config.toml
n_layer = 11
d_model = 192
n_experts = 256
experts_per_token = 8
d_expert = 32
d_shared_expert = 256
activation = "swiglu"
moe_layers = [0, 1, 2, 3, 4, 5, 6, 7, 8, 9, 10]
router_score = "softmax"
normalize_top_k = true
routed_scale = 2.83
balance_loss = 0.0135
balance_bias = false
init_std_router = 0.0288
lr_router = 0.00232
n_head = 6
n_kv_head = 1
head_dim = 32
vocab_size = 8192
norm = "rmsnorm"
norm_place = "pre"
norm_eps = 1e-05
positions = "rope"
rope_base = 1000000.0
rope_fraction = 1.0
qk_norm = true
attn_scale = 0.177
tie_embeddings = false
parallel_block = false
init = "uniform"
init_std_qkv = 0.0407
init_std_o = 0.0
init_std_up = 0.0407
init_std_down = 0.0
optimizer = "soap_variant"
lr = 0.00513
beta1 = 0.95
beta2 = 0.99
weight_decay = 0.036
lr_head = 0.00525
warmup_steps = 96
schedule = "wsd"
decay_fraction = 0.843
decay_shape = "linear"
final_lr_fraction = 0.02
batch_tokens = [65536, 131072, 196608]
seq_len = 1024
doc_mask = true
train_tokens = 734100000
steps = 5691
dataset = "wikipedia_en"
Below are experts of layer 8 (counted from 0) of a mixture-of-experts language model. Rows are named router (the router's row for the expert), gate (a neuron's input weights, with its number), up (a neuron's input weights, with its number) and show model dimensions 0-191. Each number is 128 + 24 x the weight over its row's rms, rounded and kept within 0 to 255. Numbers have three digits each.
Before each expert's rows: a language model's description of what the expert responds to. This comes from a sample of Wikipedia text that the model never trained on.

# expert 61
Description: Latin name endings
router:091109068124127140104141134152097097122124113117134119121132118165113173143169140122139122170171176116133109104119120151142135074112113095167110114171171102154101123127146172115125082133095156157088125074163126125124122116131124112100127123082168089093112118085120129149103136112120091120144161136111107141124149178105133117135154100105132145163124103122091167114181144107166124121128158162106128123099132115193126138129122083110105120140087154096091123125125101125132101146109157141145117111125122118117137128118115123139105150142084164118093119096136151150110140116107099101
gate0:122143091139164161115160160161136122093129087145134122168126119151117084133130142055146148138112137142117155109147105096124127111103189139141137154163163106134126175138087085085113141134107159158104130152126123130100126126140105149076127142178188138175113109104138142117139130142090091178176128175130132107154121172121112108127150107120143138120143147148133112138108147118124108107136117153162115109110113091103146093151120113142163133131092147131115126149079155133163131159106155122148086151138135101149150124087128114138157142111124094115140096100146143144106124142143161112
up0:129098102111123110114139101117118105099114118079097132145115135155119124165156130119119138132147136146111127151128083121132102117153157127145111182106130130136116154089125150148122094107130145112097124128115143150077092075132168101137137145094083105112073095124074127138139168145108116127139111045068100123141091124128144133143135102145156164124096098128108142110144137104131155132139120134141163126118139117162142162058111083132110168142121160127150127175174162129146115122160111113148138124112134124156116153130094110131134102142126140139148140181138168108136167130098129153
gate1:115147155112107137093118146075118131132116140131119171127119131096098103112133139175154084167159188117122143149124216148110145142149102079158152105149112109124102149143094109136147150125097115148135144149108113093153147129155141111118132110141102132124111155145131134160154129147155139098130172118129137110133148089140106160103126107095123090119143088151114111117086131122143146129099113162111117132145117136152128139084157151107118121171139084115152086152097121119141122168168103137173166126157116129154102147091096106145131145079115132165148112099159109102143120091148108100
up1:097107115141101106141133149122082104115076183076101140128128134162111133139119131128132159122134106114087129153095130144080118159128115136117163144162091123150153150133124118133141148154087114133119111110083182115136126100133097087145141103147140120147191117133158158128150151157152118100095143173113119144106139126129092109148145122134119120120099116126145193143135109125134112135074071116121109169124138114129119143156152163145154142143128121104098121129108150146159103086101125115146122147095115157118068175132166135137122128111110138146139140123109151152169185103168140111
gate2:104110110113130143161133158123118130138117130138127128162126131114117134145173119110131120127143129141148163160140119145127120108139167106152113110155121121159130137158146110151128131118105095091162113062206102152076140073121139121124147164118127110090113150072142133187138102119097156103118119142142134137146135150154106113123145148160092161129157118114062153135124151085164130103126088134091123150090147121156128124099144162122107155133103120143075161138137105133137156119093163146123120129121079186102140149075130122121165142111129129137144103143101127137090153159150116112
up2:115127095136104145150119133149138078149115121138121121156123144146135100128173120123145119126122151121115103130109107122158117089134128087127168146162105140119149160157091122137131122112154139109131119102140132173085170143091164109172166127151124112148115111115133101147148110132186136100161119122130144128163176161120144076123108117126150121141073094117124126093098105144129110134169123084145139114190178114154146137119106130126136140190092152130098136116140124181107150136099128096121074158098151117128116128147153151137111133101114134113141117120130158097126198139173161121
gate3:108125154164146090123160096147125098120128116119109128121124135120097134140083131117122079108136145079110085135124097118148143128116142099144157168139106102170147131153120130125088125065112121097127132147130100138113190134157112118103163093115108127140126107163102130094108121149145060183140129143107097123110146128137139120158158101107114127107133130109069126148115156153138125126126125137104107104132109120125087124148186168159114135120119145123111074109150149183159098153160109133179147151140163118092111093125147126085142131127125167143108107109100141136112103162109106138
up3:103164115127146153156146126131157133117164156106100127124076100127118067116147132156123118080102084130157157146140099154129108142118152106138118113144103134144104116120112148134066159112106060120145118093170106134153109129144143111112137098163136142107116172172122144122134113147142112117094115117119096153202105109113101089135123163142123141104130116118153128118143077155094131145129114130131122137127129098151122074091144156161110101125121119148127126121119103134119124151105118127181084120131111143120124142182132129146090168123172158110102157133149098104089129080130104113
gate4:139112136154113137186132094136128176114131104131106115139131120095105129107113061092107101122110140148164126134148092089082097118125140133162159158136118143075151101168124122117108123144147111123133131092145109146137108125121136090168098111115123109084129131122121108083137133168120121106149128184095096065137183158147141104126135119178130083131125100153133144133157110131155138134145126133113092097114140123135119106111116150166090128132135121118108176094098149086165149110119117109125112157123090152134130102132123161134126138108091154104141172141141067117129115160151120101
up4:114149073110145123129114072128121138118137129170199117122136159147147091146148130154146134107119148127111119141158119110135146155128100110177156148160116097156126142139124092116128182118153153125121103117079167151115163135113128120132073111127162104129111093105118161155147154113173149126123133126144155144114119181146146144124147125155145146112108169122141117154159158137137085113122158116144193164133112147110126134105123135126138110128122125076113145116128105117125130148117072122112114081109088133119158148107152158108094149109149120149103067150137125167183106127160129136

# expert 3
Description: Institution name parts
router:146121137136132087154128157104166152130146117141133127176147132137109149135110123115176079091123155121133110152149164160139126080130152154154109134176135141142114135103094132136098092101130134151114113137131143148136099120128127139116148143151082125127139151175089180135142119138106081104122144180098124115133158110128138119136120146161168160143093148145149144146142137079100125136133167167147102121132166127168137168115147122127106120077113144152112071136125125125150124153110092147133104117160149123148147127148097141162155182130175148107134144162102133087095158097170084132
gate0:123120142114116136105119154158103099090095168104129112134117172142156127085103119128150168131080131154128152136131155132180117101147113135134106150194147122116127130110111133097127117090116127074083133108133128153161119121125141133085167113089152117140159134129121123145137154110098088103098090126080140102131122106159086128111128095104149134132106123116131157144176116121130124158168125124124134133126136135117150131111122124132108095132114168111102125144136085085159117183109111129138168149142108167127129138142092109107143117128153143081094138090156079104139115168113052133
up0:208104151166107179166088117092160146140107137115142169171123154135171131105081156174130136128175151131124180090127162162126126128161140137144111075128116156140130121112129125125095110122117138172116123149097113142113130152152152135125138146128139112153135119187148152125187128121160134151087131158136112156099127146141112119129079118147151130123084128124145150092112096134122116133129155134168106111099122110130106188132140151111144115111155115148127125136118136133131147116125091141113159141182142141111111100136124119157113148117126152133173102165097130103131170145121120167
gate1:145125113101174140163140088144138128185118165168137136142149151093152126127142169087157163155070144128142133131157140099126105150129146131171138170145120150122077123104152132163134081108148149133144128168106135117101087111104163083157144101114142162177132176095108121111182137151108129124103156138090168151136141126144125156157121106136128116131154121141089132079125083097134134157090130120126152121133132130134166156157128079100113130099109103146145141123150093134127106123130119188114156113142129106156147121141106142171112121139147119131149121117144099122111117139099149151
up1:150146105054170171084140175121153157137131119099106106125129091130099117138110097120111149090099091103130087125131092105127149135094135141089069124096127125119134130148145126149070135121125151135099117118114115123110131156103103120134093118130109120131103071152107139114157161117089130132155124163127170113121100121160132046115097146130107131168117125159165155129154145130093123112115101132076126129160170148119143148133152101134105132106158091096120159095161149152095122139143149102116086141139136128129123146143146142076138150144111134142117108120127144120128135108108100113
gate2:119086175121155108115140117162155130120150124116121147151116159163163143113124096116144124141112144115084139152101167120141103113161092095102161101125105146124127136138120136134157153123121160181145134132168142094086104101144123148105119109149134132124114134157111112131141103157123116158110163160159134152158156111089157106121098119159133155131087124122125148158162137142158117168167130104139139167152131113138121088102072151093098094119190134157122100105131129141093082089127091118122155104083127131137158104154123124131110151142126098146151160107153136104178099163128088160
up2:156152130116102134112136089144128122146123119107146117103166153101112116112167121088132121164103158115112147133065119124118128157104110108099119127121119116132121165167138126134116142163142081160116181132110143087130144148079150099109124180108128137155149126105144135096155127127155124135106150113150137140118136109133138111171147076116132128116151123129136124095110118136118129149124180122127219149174079127110156111138127104139136102117164087113121079149156134128151151146108131172143132097164097125114088133138180143104155133120160125181076121127097136172151127140135141133
gate3:132099141144081135082138089160099137135180106124124151144113164135136157121121130099122081130116089121132116119105126108116118072140142101163125124136138164150128096175158148159167106144105148122116127178134126151132150127141099129114138146135160116146121157088138120141143123080119105079123149147124136135116174143117136137114115124099113137137106121150125153142156099080116098126136081154123121153083172122142109100116132174186136126111103151139119098166151125162119173128126178131125146156129185099119085149139157128143127163167101108117117134125148090064127162116136133129
up3:104160163108137127157117062160132131156137130080139127146117113142127102106131089121113140118120134103108124142172142154116139148125145094132121114084144103097110169141153157166159145134114092152113145128111135134111125117127130118155063096135074106106118140115113132125122081126136145175177141116103117114124110119153137094133125064152125127111167113152103116151190142127148144095115167093120142117103118076119132102120110140107147088172115158133139052109111148123139145107152130151136117126148130107103142141153189135125123134124095144161162127135141106168102095109121146142
gate4:118144184124150157139091106136173128100115134143107141140076107124088136112151165100167142094117100158074178099141130124132163113127160124138167115126175143145072162120148094117169119105115139151128142121138125171150096106096183146125123134119132158134109164134143172087100154092137129100132104126071128109139134152122127140116115118123109121141137122148117136136124075099137148129162144155161151140087128157103154175121143125128094118135075124136122148120120110128126105136126100129135111103174146157107132169148168117130173108140119154118135092155106133153133124121116092090
up4:129136136099126109142089153135113119110106162119170153120155133140123157132156077123119139095165164159149109119118156131159139150099106120153148134151136091123077142126118098123137118162140149119081133156097119165143134088126136125132105112129116091120088123129114185141098136151118130145141133132074097156169104176126103131091159116093159132130126100115100145115143131115101148165124158134120111145110181113141130112114084134117146125171112178121087155101111112133098145153147182142072074150100133114189134128141088141124113137130080140120154128139112095151132122131150148112

# expert 16
Description: Nationality and institution adjectives
router:141077137112158165125082116081124149109125157121135134160121121124143154136124075162170114132117142123131111151160132114128125130134121122112129108145156129135101132079144169124129105160166117099131123151131165165146143113135170137156120119164127146099137109132149118168137145139133168137151152111137142175155129073159151170162152095161109163093192172143122125147105112097143139112119160088131109140151136109092155143162114170137111145115137142148143094125083177109183150098141136138143115143137105151141139147095166143137140174126131160095139147124151119120092164107109105139
gate0:123119177109136117116114143104126090136153132123150133149151130139103110123107142156073145146179156139122145085114132147111112103112177155157123150129141122148102106104105174144175093129148160166124081146128125079160155136142129120122138096127120162127136125124098147116111116144123178137131122109142143109179126121115151140163146110155144105159150093138128076153116156122092136117075132093146132106135168185138118087111091118086134125118095148144094215099142128127124107168154132125145158151106163084129138129131140135121157124163115140151097096098124125142116112115121133137
up0:117124121078135102125169129087162134131140095121155112146132153177110100120144112075112105083143106115120171136131138166150128086119116088138135159152119139154140156113123138088122115130109115147139077130150100140118107104119127100104109133129173097109112124112133142143120142123135105156086084133119121118148158106158119096138121125127140112132101165087075151139084068152129161107146109143163097117130143097211150142130126134174130212146124109115122140110127158141151135129142148107090123090136152109151116136122140159173141139149141157134114100120141147139124138129114166124
gate1:115141137118099110093102156103104129092136127128120102110100110142120087135165154112097139126073150121143117077182139134103131118115140128119154117125095133171158151118111105102136095093153129115102191133139146170106097123136133135163130160168141155150124123133138143105165116139120120132116170161114146133125136148143082168136123103149137141108123064116123122096149128110115149154127157142151111163097123153145148155118092132124081164111114160149109180162149133164146155104133132133126133169115135138150160142129134114172098136153144128077091150117117140138142181178091093119
up1:143132191103134101133113122115121153091144144146119115153087083135146132101172137149157124134111162117091149076148161156118141117152137137108109099167140110174146149113154147116163119101115182117100138148110123156096114089147129110093123103154109174123145128098139153091112144122135170150122132129155151166140127090143076099121096098120119111087101114133120111112178096138089118111122117137145157142114117122118164135113157123153089151101145113111134111133111092097157134066111122164132094112163094154103150099107138113105076124110140107150157114144107126126133123122102153161
gate2:161069120143135114129104121084125169134135103154087081128128146145123121155117108133140117107121111130112126161129130098135117129116147137134158151119188125115118133100090146137075143182125121121112135116112165183133143108115133112113168130107087143153106072124148101112105126100175137112170114119158136132117133177142112120117100170146116138162140098125104132125120141116116081135159129119130158099083110138150091103124071144140151122124136118123115153153111182135114139118142127102127173102134128131169117185110153175123107145109081158154126147097134158131168166128160152137
up2:118122138152118132071168137135110083131113169125153121143140110094103140077148118111131113093145173109134164122136132109121116160135154143144142134075136170075114106092127143119125162110141102159129123153109092119121168177154101119134129071111166087122150132160145103127140127138121102124092127096156141131100142121141083097164121121123118100139127099123130153137122090145126133087106160095098115152126108116080143143100137090105107107127132139141120099111139094101145096082095172144184118139146189136108111117131140132130172167130144094164136109130152115133143121106119101139
gate3:127108183125124153139088159088111145122173118096138136119117125131151157118113119160107113116131138137085167098115136144134108137138116166082123106122140161120126143103105120154193118136080068139160118123133143113116117144155149173130111106134156145152114114108113121136117145145131138121134109100115137163138137064083131109132097088109137084125103139099096116086107105135116150091127129144143085124141116107058167129173100164134070129129185091120114126130157127117130079142124146128099143130100134091133078118110134137142114109136104092118109108137144160136144146146097106121
up3:110150109115134100117110124118119096132116100126106158109110139094141107157097151158153140111128118135123141126146149115076143116137122172104152117092116080121093137120106103128172151170132142117121110109089119128124120121108154110136093085137101076113106115110104162159101096099183139119147089100133093095127135159089148095175141116101101103133132120146085114150125118114126169097058127095126131121095160115138138083110121124120129145153150134125124164114145112076152083119138125083133142134137153128139098112164082165154117124131111126128141101134138091137173107097078122103
gate4:150135123095106098179181163108119110120109091090105119107166079090104130160137097162128143141164109111135136141100134136104080107123118137114149061151068122108129124146121133111146078110156125123151141114105150108135089105149111120090124120134173115107141106155141107160124120094096150130129100136152156103142138098116144079115107114092125121120132176119144171128162141115142124108107123117134100154112093133152132132144157146069139160134127133119162107113100134146185138145077098138096116101121146115059112137122147117149115146085140144129139144124114142113123104109136114118
up4:166112166126110118107148135120141127145098143137159069075128125140146153106112118165119143148089106094065143144106151079150131152096118145133178184114114116095117140103109144086142171105173131132110119119117149149170101122108166125131092145141128144100150158158126179132123120138119125170116110142160127132126143151156152150126159107118106095117110138144152126141128117123129139135113119151039133159133119154118131133145127112114089108145140126143108138146122179111146158137133127149135093160138173136120119121139079117155167161116135109109124139142167092147169128112122180138